Weights of a small mixture-of-experts language model, trained from scratch on English Wikipedia: a shared expert of 320 neurons.
Below are experts of layer 4 (counted from 0) of a mixture-of-experts language model. Rows are named router (the router's row for the expert), up (a neuron's input weights, with its number) and show model dimensions 0-63. Each number is 50 + 10 x the weight over its row's rms, rounded and kept within 0 to 99.
After each expert's rows: "mostly gets" lists some tokens that are sent to it at least half of the time; "comes after" lists some tokens at least twice as common just before its tokens as in all text. This comes from a sample of Wikipedia text that the model never trained on. Tokens count by the router's weight.

# expert 43
router:56 41 39 52 53 62 49 40 66 58 44 54 58 39 46 32 52 30 37 50 38 59 53 48 49 42 60 43 84 70 45 27 60 54 55 36 53 48 50 40 53 60 48 38 56 55 55 46 48 62 42 62 36 44 54 61 42 33 50 66 36 61 20 47
up0:58 47 43 50 48 51 52 43 47 51 48 44 58 51 66 48 38 54 32 55 46 53 63 40 45 63 37 43 55 61 43 49 46 49 32 41 51 43 61 43 51 52 65 51 52 34 54 59 36 60 39 35 37 62 50 50 48 32 67 78 57 66 47 55
up1:41 43 41 42 50 60 48 48 30 58 61 66 48 49 42 47 55 51 59 53 60 44 60 44 42 57 39 55 48 49 58 64 41 70 41 48 57 44 47 57 59 60 53 64 54 64 67 46 51 57 27 58 61 62 36 62 37 69 57 31 45 68 52 52
up2:47 42 47 60 49 40 46 46 61 48 49 55 59 55 74 54 41 33 39 64 34 62 13 59 45 45 56 41 58 46 61 59 53 44 34 42 54 53 53 70 65 38 63 64 37 45 59 50 40 74 48 46 53 49 42 55 76 60 59 62 55 50 54 63
up3:61 29 47 54 32 44 57 47 51 40 60 38 60 56 46 52 51 62 36 38 46 64 66 43 57 66 41 67 59 44 50 58 51 48 53 47 61 46 41 56 45 39 63 41 43 38 51 59 40 72 58 65 52 75 76 53 38 55 49 44 55 49 43 44
up4:52 35 45 54 40 82 59 73 56 52 35 62 45 41 52 55 55 61 38 31 50 17 44 41 54 48 48 62 41 46 48 49 47 43 42 50 49 45 45 43 61 55 45 61 58 49 59 48 54 52 40 47 65 48 64 46 45 65 69 44 65 58 31 67
up5:70 51 53 46 58 62 40 46 65 56 43 51 36 47 62 48 52 45 46 44 68 56 34 72 29 61 48 65 52 27 45 42 40 38 45 52 56 58 35 62 59 53 39 45 54 47 60 50 68 61 38 57 54 31 58 48 48 66 64 46 44 46 50 60
up6:36 56 43 59 36 43 39 63 59 33 52 48 72 40 48 50 40 51 38 32 49 56 56 71 42 43 42 50 52 74 54 51 65 74 49 50 51 59 36 62 54 46 51 56 44 66 55 45 36 52 42 59 56 36 61 53 44 59 50 68 51 58 51 50
mostly gets: " D", " T", " S", " G", " St", " W"
comes after: "-", " (", " \"", " |", ";", "."

# expert 60
router:47 46 57 52 60 44 37 51 60 58 50 63 40 50 50 58 40 53 44 46 55 47 44 44 70 44 30 46 51 67 45 58 62 59 50 54 66 50 64 46 52 56 56 47 60 25 61 36 67 56 37 52 47 55 55 54 63 21 52 72 51 55 54 61
up0:60 67 42 55 41 51 61 40 60 49 31 52 43 47 76 49 46 26 34 37 34 46 52 41 68 53 58 57 43 68 53 48 48 46 57 68 60 58 71 61 50 45 46 46 49 38 44 31 56 58 48 51 74 58 57 57 41 44 63 58 48 60 39 44
up1:57 69 40 39 48 63 58 56 48 54 31 53 48 46 45 50 66 45 43 38 36 61 49 49 33 58 69 54 35 47 46 57 70 41 53 59 48 51 44 32 41 46 34 52 53 52 57 59 55 39 43 40 51 66 42 39 46 56 30 56 39 54 26 49
up2:66 37 57 63 49 36 32 55 31 56 51 59 43 55 51 42 42 62 60 29 57 38 60 70 45 38 45 74 44 57 52 55 35 37 54 56 54 39 56 58 54 49 42 41 58 52 77 49 55 52 59 54 54 62 50 27 66 42 48 49 50 48 50 51
up3:42 47 31 48 46 37 59 71 42 59 61 49 63 48 58 65 54 37 55 44 61 54 47 49 56 37 59 24 46 54 65 66 57 43 68 53 54 42 41 40 46 39 56 48 58 48 52 51 45 35 48 54 57 51 75 42 57 48 41 68 42 43 55 32
up4:51 49 53 51 32 57 53 39 58 53 65 66 54 55 68 33 33 50 46 52 52 72 53 48 53 39 47 53 53 61 53 59 46 52 33 53 45 49 34 49 60 53 42 34 58 42 46 52 55 49 49 49 27 47 50 63 39 30 63 69 53 44 30 57
up5:56 73 57 48 52 52 49 66 58 37 47 63 53 52 63 29 60 48 43 42 59 54 49 40 61 27 63 49 39 41 49 40 51 45 47 56 49 39 44 50 52 38 47 45 59 31 49 49 48 51 63 49 36 43 55 67 50 37 62 39 46 55 52 45
up6:52 55 57 60 39 45 54 62 68 58 55 49 41 40 47 53 40 65 48 62 51 41 55 42 63 31 50 48 45 34 24 48 53 47 60 40 62 52 34 44 51 33 55 52 48 45 40 30 24 45 65 45 34 43 66 26 60 61 53 49 40 34 56 41
mostly gets: " this", " such", " same", " these", " main", " This"
comes after: ".", " the", "\n", " The", ",", " a"

# expert 26
router:58 43 52 57 48 46 47 29 50 35 67 48 47 55 33 43 46 48 38 33 38 75 69 40 74 55 54 57 64 40 52 26 74 53 52 47 44 43 52 45 48 45 58 59 52 49 56 43 55 44 35 60 44 67 56 55 54 30 60 71 45 62 35 50
up0:45 43 50 38 68 54 64 23 37 42 47 49 46 50 54 40 49 60 30 62 56 53 55 34 60 57 54 58 45 67 35 41 60 65 45 46 58 60 48 51 62 61 57 45 44 33 38 55 52 45 44 36 43 50 41 51 55 37 55 56 52 67 43 57
up1:52 60 60 56 43 42 59 44 45 64 54 85 48 33 39 24 50 45 39 37 49 64 32 45 43 54 48 42 46 42 34 37 72 46 49 68 57 41 50 45 72 39 43 45 54 53 61 64 51 34 46 61 60 36 34 58 53 47 65 51 45 35 62 59
up2:54 46 59 50 66 57 62 40 33 40 70 59 50 58 30 66 20 47 30 68 41 53 44 42 61 49 42 47 43 40 52 50 48 51 46 57 48 32 47 52 50 64 40 52 38 56 42 43 60 39 55 26 54 34 53 49 44 51 44 60 42 61 44 63
up3:47 28 63 45 59 56 47 44 57 74 55 50 57 52 31 46 29 48 51 43 38 38 44 26 63 47 51 43 41 56 47 39 63 50 51 51 40 37 48 42 40 59 32 64 50 46 55 44 42 56 59 59 57 51 55 45 51 55 65 57 38 57 59 49
up4:64 52 45 38 48 37 31 51 69 47 50 52 55 50 50 44 33 48 54 47 44 51 66 42 38 39 52 58 63 45 44 34 53 58 44 50 42 53 63 44 40 36 45 45 57 56 42 43 54 45 59 60 56 60 53 46 41 38 52 50 71 64 55 55
up5:47 26 39 66 46 41 45 46 60 62 43 38 52 59 33 62 44 60 56 52 63 48 47 63 68 52 58 42 36 60 64 57 54 31 57 49 49 52 51 64 62 45 57 61 47 58 59 34 50 47 42 66 50 62 49 56 36 48 68 55 57 59 50 52
up6:59 56 63 51 50 44 40 64 40 51 49 56 55 46 61 52 50 51 49 54 52 46 44 39 63 32 45 52 74 44 46 56 51 59 52 47 45 46 42 38 50 50 67 46 58 48 57 49 55 54 53 36 47 57 42 51 48 47 52 58 47 42 56 61
mostly gets: "%", " km", " ft", " kg", " mm", " lb"
comes after: "0", " |", "/", "°", "5", "\\"

# expert 30
router:36 40 55 54 53 39 54 51 55 57 59 56 34 43 41 51 36 50 43 49 45 60 45 48 49 37 44 73 47 63 68 49 56 48 52 43 47 64 52 47 63 54 69 45 47 40 58 51 52 40 48 46 61 38 64 54 39 28 55 75 43 59 35 52
up0:52 64 43 52 42 50 57 44 75 66 70 68 54 51 48 52 51 36 49 56 56 53 64 53 69 51 33 37 32 52 41 41 45 55 46 55 46 60 39 51 31 39 46 58 54 45 58 34 36 52 53 51 58 40 61 57 57 45 59 53 59 39 37 61
up1:53 33 59 86 63 44 61 50 42 38 38 34 42 46 36 60 46 59 57 55 45 46 41 45 45 64 38 48 53 41 41 40 29 59 63 42 47 44 32 38 41 52 49 64 27 48 52 66 60 55 46 54 47 69 51 52 60 43 52 47 56 55 39 50
up2:60 65 50 53 29 39 49 72 54 51 36 46 60 51 71 49 55 36 52 52 59 44 55 54 30 54 59 64 52 50 53 52 53 54 41 70 58 38 66 51 37 45 65 60 40 49 51 58 52 50 52 48 68 50 75 52 53 35 35 64 47 48 54 53
up3:48 43 43 34 43 55 35 35 62 71 51 61 47 51 47 35 54 47 43 51 59 29 47 51 58 49 61 47 36 65 43 46 43 48 29 38 56 49 28 58 48 56 36 75 56 52 47 47 48 54 53 62 47 38 62 62 51 72 59 56 62 53 77 56
up4:37 47 45 34 60 57 49 50 35 59 35 45 57 46 49 40 48 53 24 43 66 74 47 42 49 45 75 59 47 52 36 43 62 41 75 47 49 49 45 68 40 41 47 68 34 53 40 42 44 47 48 48 45 54 59 68 51 47 70 41 54 29 20 55
up5:55 53 28 45 62 31 49 56 57 32 68 38 27 44 56 53 38 58 51 66 42 67 41 52 54 52 36 53 38 46 48 29 69 51 40 37 60 64 28 53 45 50 45 47 35 48 39 51 49 48 38 54 59 37 50 42 48 41 52 37 33 41 50 45
up6:54 52 36 46 46 45 44 46 70 64 66 55 37 57 69 51 51 39 42 34 71 58 48 51 47 36 54 55 40 54 51 67 51 49 60 38 39 62 59 41 61 53 48 41 43 41 62 59 61 50 45 45 44 60 49 40 53 31 50 59 40 57 43 33
mostly gets: ")", "th", "nd", " second", " third", "rd"
comes after: "6", "4", "3", "5", "7", "8"

# expert 42
router:37 45 57 43 43 62 46 46 58 53 59 68 44 45 52 44 36 43 47 43 48 47 39 52 45 33 44 48 52 52 54 53 53 44 39 50 50 43 49 35 52 45 62 39 43 54 43 24 67 50 59 51 34 58 58 66 46 46 55 91 45 58 40 56
up0:56 43 73 47 56 56 60 44 53 68 48 50 47 55 57 44 32 47 57 46 59 66 46 51 48 45 56 59 67 61 45 40 61 60 47 49 39 47 49 55 40 44 49 60 53 31 43 42 59 34 30 49 45 46 53 50 54 52 44 56 37 39 47 62
up1:54 55 53 38 46 30 40 43 45 60 52 54 43 33 57 57 33 62 59 38 31 43 63 69 40 49 71 56 57 53 53 40 50 51 40 49 59 64 36 56 63 66 42 45 69 42 57 44 44 35 49 49 58 47 38 37 63 34 56 43 57 60 64 52
up2:60 39 47 46 38 53 41 52 40 62 42 69 52 52 45 36 34 39 39 45 70 52 43 43 40 52 41 53 58 53 57 61 72 55 56 56 54 55 64 60 46 49 62 50 43 54 41 37 49 50 50 63 37 42 54 40 49 54 65 66 49 46 37 59
up3:59 61 48 48 44 46 51 47 43 48 62 54 44 32 58 45 51 50 53 48 53 55 23 61 52 45 36 48 63 64 38 29 41 52 37 50 78 34 37 58 56 41 62 58 61 49 46 39 66 51 43 62 57 50 57 51 61 47 62 44 57 55 49 49
up4:51 66 50 43 58 67 52 44 52 50 51 45 38 45 29 48 34 46 40 72 34 61 46 61 51 37 49 50 53 46 63 52 35 41 53 54 40 46 43 48 50 53 31 74 58 52 46 65 46 74 42 59 69 46 58 51 49 38 32 50 59 59 47 32
up5:52 55 45 47 52 63 52 40 62 44 51 49 56 62 51 70 63 22 46 52 55 59 50 40 59 52 31 31 52 42 31 39 70 54 54 42 50 44 58 40 73 53 53 41 48 62 62 46 55 68 47 51 57 52 50 56 42 48 45 58 41 61 49 48
up6:58 67 57 51 55 37 49 41 43 51 50 56 42 54 47 45 42 63 47 37 64 49 52 49 47 44 39 49 57 59 48 52 64 61 57 37 53 50 44 38 50 53 61 50 56 31 45 44 43 57 70 47 44 58 33 48 48 52 61 61 51 57 53 47
mostly gets: "born", " born", " elected", " known", " former", " appointed"
comes after: " was", " is", " as", " a", " be", " were"

# expert 0
router:48 34 49 58 49 42 47 37 47 46 54 70 30 45 56 38 50 45 44 26 61 45 62 43 61 59 41 45 62 56 47 54 42 48 45 54 46 68 48 41 57 43 83 59 54 43 39 32 62 46 61 57 37 45 45 50 55 52 57 70 53 52 54 43
up0:46 51 35 31 53 47 56 49 51 47 40 40 49 41 54 40 60 32 46 30 51 27 59 51 35 60 64 55 53 43 59 41 43 58 45 70 45 58 67 53 53 43 59 49 53 59 34 50 44 49 41 50 73 41 56 48 56 36 51 54 43 44 66 42
up1:29 47 53 66 67 49 36 49 53 55 53 37 35 54 40 35 48 48 41 62 56 51 48 41 46 60 40 35 53 49 42 54 47 36 50 59 64 57 57 28 35 49 58 48 70 65 50 42 31 41 52 45 55 45 53 41 69 40 38 48 66 75 54 39
up2:45 43 33 55 48 40 48 35 57 60 58 46 53 41 38 56 44 61 42 63 47 56 43 45 62 71 49 53 30 28 74 43 31 66 60 53 41 69 58 51 38 63 45 64 39 34 56 38 60 45 53 52 45 54 47 64 47 51 45 58 38 42 47 41
up3:51 56 45 51 59 48 38 53 43 51 39 66 41 57 61 35 51 46 34 52 53 24 67 62 48 51 41 34 44 39 59 43 46 31 63 51 56 59 38 56 50 55 52 47 56 57 38 57 40 46 50 45 36 51 51 68 34 47 48 40 49 51 43 50
up4:63 38 41 67 56 66 50 41 58 34 62 69 45 50 60 53 54 47 45 32 33 40 47 53 48 50 52 41 52 61 43 51 44 76 47 28 41 41 76 66 47 57 59 56 65 63 55 39 52 41 43 54 48 32 33 56 60 47 64 42 38 45 56 35
up5:61 48 41 50 39 32 46 58 50 60 33 78 46 55 56 54 39 52 51 57 60 57 64 48 47 52 50 45 52 44 38 61 54 57 60 58 48 53 33 59 66 52 60 53 54 55 53 48 63 36 46 59 67 46 44 30 72 60 59 38 57 61 60 44
up6:57 62 45 49 47 67 38 47 49 37 50 60 45 47 63 59 34 34 39 38 53 52 53 43 32 52 57 53 46 46 73 45 55 33 55 52 77 44 44 47 57 46 56 19 50 58 47 60 55 45 57 49 46 50 59 43 55 61 60 61 52 86 70 48
mostly gets: " American", " British", " English", "ical", " French", " new"
comes after: " the", " a", " and", " of", " an", "u"

# expert 79
router:50 42 57 63 57 52 51 45 56 39 53 66 42 46 51 58 50 35 18 47 52 38 52 43 70 22 40 67 70 42 66 46 50 46 50 44 42 44 52 35 71 55 49 55 59 31 53 54 46 59 62 65 53 60 50 43 59 54 48 44 67 53 41 49
up0:54 52 44 39 48 51 39 61 52 61 54 64 48 58 76 57 61 59 54 56 42 53 49 60 50 71 57 65 43 60 53 73 55 42 51 43 46 44 69 52 51 57 43 51 65 56 58 34 50 47 48 48 50 30 38 47 55 41 43 63 45 53 48 38
up1:57 64 64 44 41 54 59 23 62 66 46 57 56 39 61 58 58 57 53 52 74 58 52 46 41 56 36 46 53 64 47 50 41 53 40 43 32 39 59 42 56 54 56 49 62 46 54 37 51 46 49 45 49 77 61 45 52 29 47 62 50 52 61 64
up2:44 49 54 51 39 40 45 61 50 47 48 53 52 47 66 58 46 29 44 70 36 55 32 56 49 55 56 47 60 39 51 51 39 52 45 28 51 54 37 36 42 45 33 42 50 39 39 54 46 43 46 50 60 48 46 24 51 47 47 73 45 47 52 29
up3:49 48 62 44 51 74 36 44 58 48 48 42 60 57 53 48 39 52 61 63 37 56 58 45 61 27 54 42 45 42 33 58 54 54 62 52 43 60 46 62 55 49 55 55 55 41 45 49 34 33 71 66 34 65 60 58 48 48 51 50 37 40 29 56
up4:53 41 49 38 55 53 51 25 55 22 42 64 53 53 49 39 62 48 49 39 52 60 46 57 65 53 44 59 57 41 49 50 49 35 52 56 34 63 60 48 34 44 52 57 58 68 46 46 40 49 45 40 41 44 41 69 42 54 43 38 37 53 54 60
up5:43 63 48 63 48 60 60 30 26 42 55 70 61 47 61 41 45 22 38 45 48 59 42 60 28 50 44 49 48 45 61 56 26 35 63 51 49 40 36 49 67 50 59 46 49 43 49 45 56 37 58 55 43 43 58 69 62 30 55 33 28 53 57 51
up6:50 50 56 47 48 75 59 52 72 57 46 50 37 46 54 62 48 61 41 62 33 53 48 48 59 38 34 43 65 39 48 55 55 45 38 74 46 50 52 54 47 64 67 47 58 43 35 33 49 54 54 63 36 44 61 39 39 48 47 65 41 22 45 47
mostly gets: "|", "=", " •", ":", "):", " →"
comes after: "\n", " Born", " Coordinates", " Country", " Died", " Website"

# expert 6
router:48 55 40 63 47 54 57 43 62 60 60 72 32 52 53 47 48 31 28 45 51 54 56 51 51 51 45 65 60 28 49 49 71 67 41 58 48 53 36 40 60 48 55 52 49 54 33 52 61 74 61 50 64 58 40 42 52 30 42 49 65 46 53 46
up0:53 41 53 63 49 52 68 15 49 43 50 61 69 65 47 54 55 46 50 50 48 69 64 50 58 41 44 58 64 55 30 37 49 60 33 51 50 50 51 47 45 53 61 40 63 51 45 43 57 48 42 63 39 42 53 50 49 53 48 30 58 43 64 50
up1:56 32 42 50 53 47 55 59 36 64 24 49 40 61 42 67 50 49 55 33 57 46 60 63 47 51 46 43 53 44 59 47 44 49 56 58 36 66 66 45 51 60 56 65 53 55 29 47 71 41 49 54 40 45 43 56 66 57 51 72 41 46 63 31
up2:39 55 51 35 45 54 60 33 70 70 58 58 38 60 43 52 29 38 61 38 58 49 50 52 55 47 46 58 43 62 74 35 70 59 42 46 46 40 44 47 59 39 44 68 49 52 56 57 63 50 36 39 51 44 40 53 58 41 42 62 52 44 51 71
up3:43 54 47 42 60 36 60 52 46 54 55 74 53 36 41 47 31 47 41 54 41 42 60 51 47 44 33 52 62 30 59 63 48 59 66 46 49 59 46 36 56 46 67 29 44 48 44 53 49 39 41 54 67 41 32 47 63 61 54 44 56 55 50 48
up4:41 58 51 52 28 60 52 43 30 45 49 66 63 67 45 52 66 51 58 41 43 36 43 56 42 62 29 50 57 54 34 54 53 73 48 49 55 51 45 36 37 45 57 45 57 56 48 31 59 59 45 57 57 48 53 61 44 43 49 56 57 37 48 57
up5:51 43 52 62 33 47 56 43 67 49 59 50 43 52 37 42 39 50 56 44 46 49 39 45 56 60 65 38 64 47 41 56 44 46 50 51 52 38 53 34 59 38 65 45 75 39 47 26 51 49 65 61 56 61 42 44 34 38 49 41 37 36 43 61
up6:33 65 65 50 60 36 57 59 44 50 51 53 69 61 60 63 48 45 30 45 58 54 63 49 40 48 49 63 33 58 45 39 58 49 47 61 56 63 44 40 54 44 47 48 56 52 43 42 51 58 39 38 50 54 62 55 25 35 41 61 42 58 39 49
mostly gets: "|", " in", " into", " along", " at", " near"
comes after: "\n", "ed", " located", " born", " released", " died"

# expert 16
router:61 53 46 41 60 40 57 41 68 50 42 59 39 49 61 51 35 39 33 55 36 57 64 64 48 49 41 51 46 59 47 58 45 67 30 55 43 42 47 26 48 38 59 53 42 50 43 39 59 57 36 55 55 42 64 43 34 28 55 58 58 60 49 55
up0:55 66 37 59 40 51 42 53 53 31 47 69 40 42 49 52 52 52 48 38 52 40 57 51 51 45 45 37 50 41 43 53 59 39 59 41 40 71 36 59 47 39 73 51 49 51 60 44 45 40 49 60 49 49 61 59 60 40 51 49 46 47 49 54
up1:32 58 33 68 26 40 54 53 48 47 44 38 41 55 44 50 39 45 51 48 39 59 48 51 39 61 61 61 57 41 52 33 45 63 43 36 44 35 54 23 74 56 53 72 40 32 58 55 52 60 47 35 51 70 54 52 37 47 44 62 57 41 53 60
up2:56 45 55 43 51 55 64 35 49 38 44 48 41 57 46 55 47 32 57 60 36 54 45 66 48 59 58 47 54 39 51 49 49 57 43 41 39 64 52 55 44 64 67 48 54 43 40 53 51 50 28 48 40 45 45 47 53 65 42 59 59 41 47 68
up3:51 46 56 53 45 49 55 47 46 60 42 52 63 50 59 55 46 39 67 50 38 54 48 56 56 66 49 54 43 46 45 46 56 41 34 48 45 57 55 38 50 65 49 52 40 60 51 43 31 52 49 64 44 57 44 52 38 27 59 59 35 31 44 67
up4:44 33 49 39 51 47 58 50 55 46 60 66 60 54 29 25 50 46 33 37 43 57 51 42 58 49 33 53 44 51 52 50 58 50 45 53 51 62 39 51 34 48 49 50 55 46 57 57 34 36 40 47 53 38 43 41 33 65 51 29 42 49 49 50
up5:55 41 37 47 46 40 40 61 45 41 46 45 43 47 57 54 41 44 57 59 65 33 45 37 48 43 57 58 63 56 55 47 49 58 51 57 46 50 54 50 41 43 57 58 48 65 29 49 32 43 58 57 59 45 61 56 42 51 55 50 44 25 48 56
up6:42 57 43 54 45 43 56 32 48 61 59 47 42 32 39 33 58 46 42 48 49 56 54 66 60 51 57 31 44 77 65 49 50 52 42 49 55 59 60 42 69 47 42 48 48 62 46 60 41 51 52 49 44 44 35 33 54 44 54 59 56 58 49 46
mostly gets: " is", " are", " be", " In", " been", " was"
comes after: ".", " It", " it", " and", " he", " which"

# expert 67
router:53 45 44 53 37 54 64 54 59 58 46 58 56 55 29 60 44 29 35 54 43 61 77 58 55 41 33 45 63 50 56 57 59 63 59 54 50 50 55 26 52 44 49 45 58 45 57 52 46 52 61 59 60 43 42 46 43 36 60 53 63 67 51 47
up0:33 48 57 45 54 54 49 55 40 48 35 47 60 39 40 59 69 56 44 48 48 53 56 35 35 44 42 57 45 52 42 37 55 55 57 56 54 55 40 41 44 32 36 61 51 56 26 58 47 50 36 60 58 42 56 52 22 44 55 44 61 44 38 62
up1:47 54 49 54 50 52 48 53 54 37 43 46 67 37 52 66 54 41 61 50 37 66 60 42 55 54 46 67 52 50 64 57 59 51 32 46 45 51 47 54 58 56 62 31 55 43 64 70 50 44 52 61 53 60 24 34 32 52 61 54 44 46 37 47
up2:58 67 33 60 57 51 46 57 58 44 55 54 66 42 48 32 55 44 61 39 40 43 47 43 58 32 48 49 55 48 48 60 42 62 48 35 55 50 43 62 49 36 64 37 43 80 59 59 63 58 43 51 46 53 50 56 35 68 50 56 58 53 38 42
up3:35 48 37 63 48 35 39 44 44 57 74 56 42 51 39 47 41 51 50 43 52 37 38 51 48 46 68 50 45 49 70 60 62 49 60 44 64 44 53 53 48 47 50 51 56 63 44 47 51 44 37 56 54 47 48 56 51 40 54 30 56 60 52 72
up4:46 60 43 61 46 56 59 55 53 53 53 67 45 53 66 53 32 39 37 55 50 48 58 55 48 71 47 39 49 52 45 52 48 31 50 64 36 59 43 47 51 62 41 26 37 41 39 30 58 34 47 54 34 69 58 53 40 50 48 61 54 45 58 46
up5:40 38 45 43 49 55 56 57 58 54 55 42 67 49 56 56 58 50 41 47 52 60 43 57 65 55 56 48 44 47 35 40 38 69 54 60 49 54 48 49 58 50 57 30 55 40 44 69 47 52 47 58 44 51 54 65 64 47 53 49 54 56 38 63
up6:44 46 51 66 48 68 84 49 49 47 52 51 34 53 43 54 34 52 50 44 56 51 64 57 43 36 49 58 55 50 49 48 57 52 54 39 35 43 55 49 70 56 49 53 46 52 50 52 54 50 45 37 35 63 60 24 54 58 52 62 40 65 43 54
mostly gets: "ling", "ting", "ating", "ding", "ning", "ing"
comes after: "3", "4", "6", "5", "7", "8"

# expert 24
router:44 58 42 51 64 51 61 44 71 56 69 55 48 42 55 50 44 42 32 51 34 51 42 71 63 39 54 40 46 70 51 32 42 71 53 50 71 31 41 42 55 57 58 58 70 34 64 57 65 42 51 50 42 48 63 51 41 40 48 40 36 65 51 58
up0:38 37 45 53 46 57 59 51 51 63 47 55 40 51 36 32 61 53 47 50 53 37 43 65 50 33 48 44 53 24 54 42 54 51 54 43 52 67 37 59 74 32 67 43 57 47 58 36 54 38 60 57 43 57 48 51 31 59 51 52 46 52 36 49
up1:50 65 46 35 48 55 65 43 48 46 50 58 52 40 64 41 57 48 60 54 36 53 41 32 48 38 70 52 59 47 55 56 50 34 50 59 45 49 54 42 41 47 53 60 68 52 44 53 60 33 52 52 44 54 51 51 30 61 63 63 54 56 47 53
up2:43 42 43 45 49 54 72 47 66 49 52 41 70 46 55 33 46 35 61 48 49 49 41 53 42 45 36 40 46 46 34 51 45 51 45 48 51 49 44 58 45 58 43 48 40 50 51 63 47 49 38 51 33 46 62 44 48 39 57 48 56 71 37 57
up3:56 51 57 67 48 36 47 45 44 65 49 55 38 63 53 49 52 54 48 53 40 43 50 47 61 50 46 59 44 51 46 52 68 50 56 37 35 42 50 38 59 36 43 52 43 45 39 42 35 51 44 57 42 61 57 40 50 52 47 38 47 58 64 42
up4:58 43 36 46 41 41 49 40 59 42 59 40 35 37 63 53 38 42 32 73 38 37 53 66 50 62 50 55 50 54 49 66 36 54 51 48 56 40 49 54 46 32 63 61 64 52 51 54 44 28 63 74 30 57 53 46 44 60 55 52 56 47 51 52
up5:55 69 44 53 46 36 49 44 53 56 45 40 49 47 44 39 34 48 47 69 30 40 39 33 60 70 63 44 59 69 60 34 44 62 43 45 62 46 46 61 50 53 33 47 46 34 58 56 59 32 55 33 56 57 57 50 56 43 52 58 51 39 47 45
up6:39 51 57 55 40 43 68 46 33 38 62 48 57 50 52 37 26 55 50 46 29 36 40 47 56 46 35 49 40 39 58 40 64 83 52 51 47 47 46 39 54 33 47 55 55 33 46 45 64 40 29 52 53 31 43 54 50 57 40 50 41 60 40 48
mostly gets: " \"", "---|---|---|---|", "==", "|---|---|", "|---|---|---|", "===="
comes after: "\n", " ", "0", " —", ")", "3"

# expert 57
router:43 36 40 53 55 52 50 44 57 58 61 52 38 45 62 53 55 40 29 21 34 47 48 55 54 45 53 55 71 45 43 54 42 45 47 37 39 40 37 36 67 64 51 53 44 53 47 41 51 57 51 50 48 53 39 38 63 50 45 65 63 60 56 39
up0:52 62 59 63 49 42 47 49 34 46 46 61 51 41 41 56 61 42 39 39 28 53 45 50 60 52 53 35 44 51 47 46 55 48 33 39 65 48 62 43 49 62 44 37 39 61 53 50 32 51 51 26 52 40 58 58 56 55 37 53 51 46 53 48
up1:60 54 46 55 41 36 46 50 59 47 49 28 44 52 45 34 50 56 30 44 40 64 37 59 61 33 27 54 66 46 53 44 42 56 69 54 60 37 45 40 46 40 48 36 50 35 52 63 40 56 35 51 74 51 54 39 40 46 38 57 49 42 61 55
up2:46 63 56 44 62 56 37 23 65 49 48 62 36 61 61 68 41 30 55 45 50 50 55 30 53 35 64 46 61 46 51 63 41 29 41 56 49 35 53 37 60 42 31 47 49 47 49 33 70 41 52 66 45 45 46 61 53 57 42 66 46 35 50 59
up3:43 43 47 43 76 60 26 45 50 52 46 60 48 49 46 46 32 48 56 62 62 50 61 41 49 51 29 47 61 50 48 45 45 52 66 51 69 39 40 58 51 48 64 47 35 60 65 46 64 53 63 48 40 57 57 52 43 41 60 54 46 55 54 45
up4:51 49 37 76 50 40 36 68 53 47 62 54 52 40 60 51 36 32 39 57 35 35 47 66 47 45 46 40 49 48 51 28 43 51 63 43 53 63 34 55 53 50 52 64 51 55 58 55 39 83 51 50 48 53 49 39 57 54 60 45 44 45 60 57
up5:48 43 72 53 49 58 52 37 65 41 45 52 43 56 34 58 64 62 45 30 34 36 52 55 49 28 49 60 81 60 48 52 51 54 56 58 42 33 62 39 59 61 46 53 48 50 50 46 38 34 44 51 48 70 52 72 47 44 54 47 51 45 52 44
up6:54 67 41 72 60 42 63 56 60 42 52 44 45 55 64 45 72 45 50 63 55 43 54 44 45 50 43 62 41 44 47 50 51 53 30 57 46 41 48 32 59 57 60 49 54 63 46 56 46 51 45 54 60 53 34 62 48 63 59 42 56 75 41 45
mostly gets: " his", " their", " its", " her", " the", " own"
comes after: " of", " in", "'", " to", " for", " on"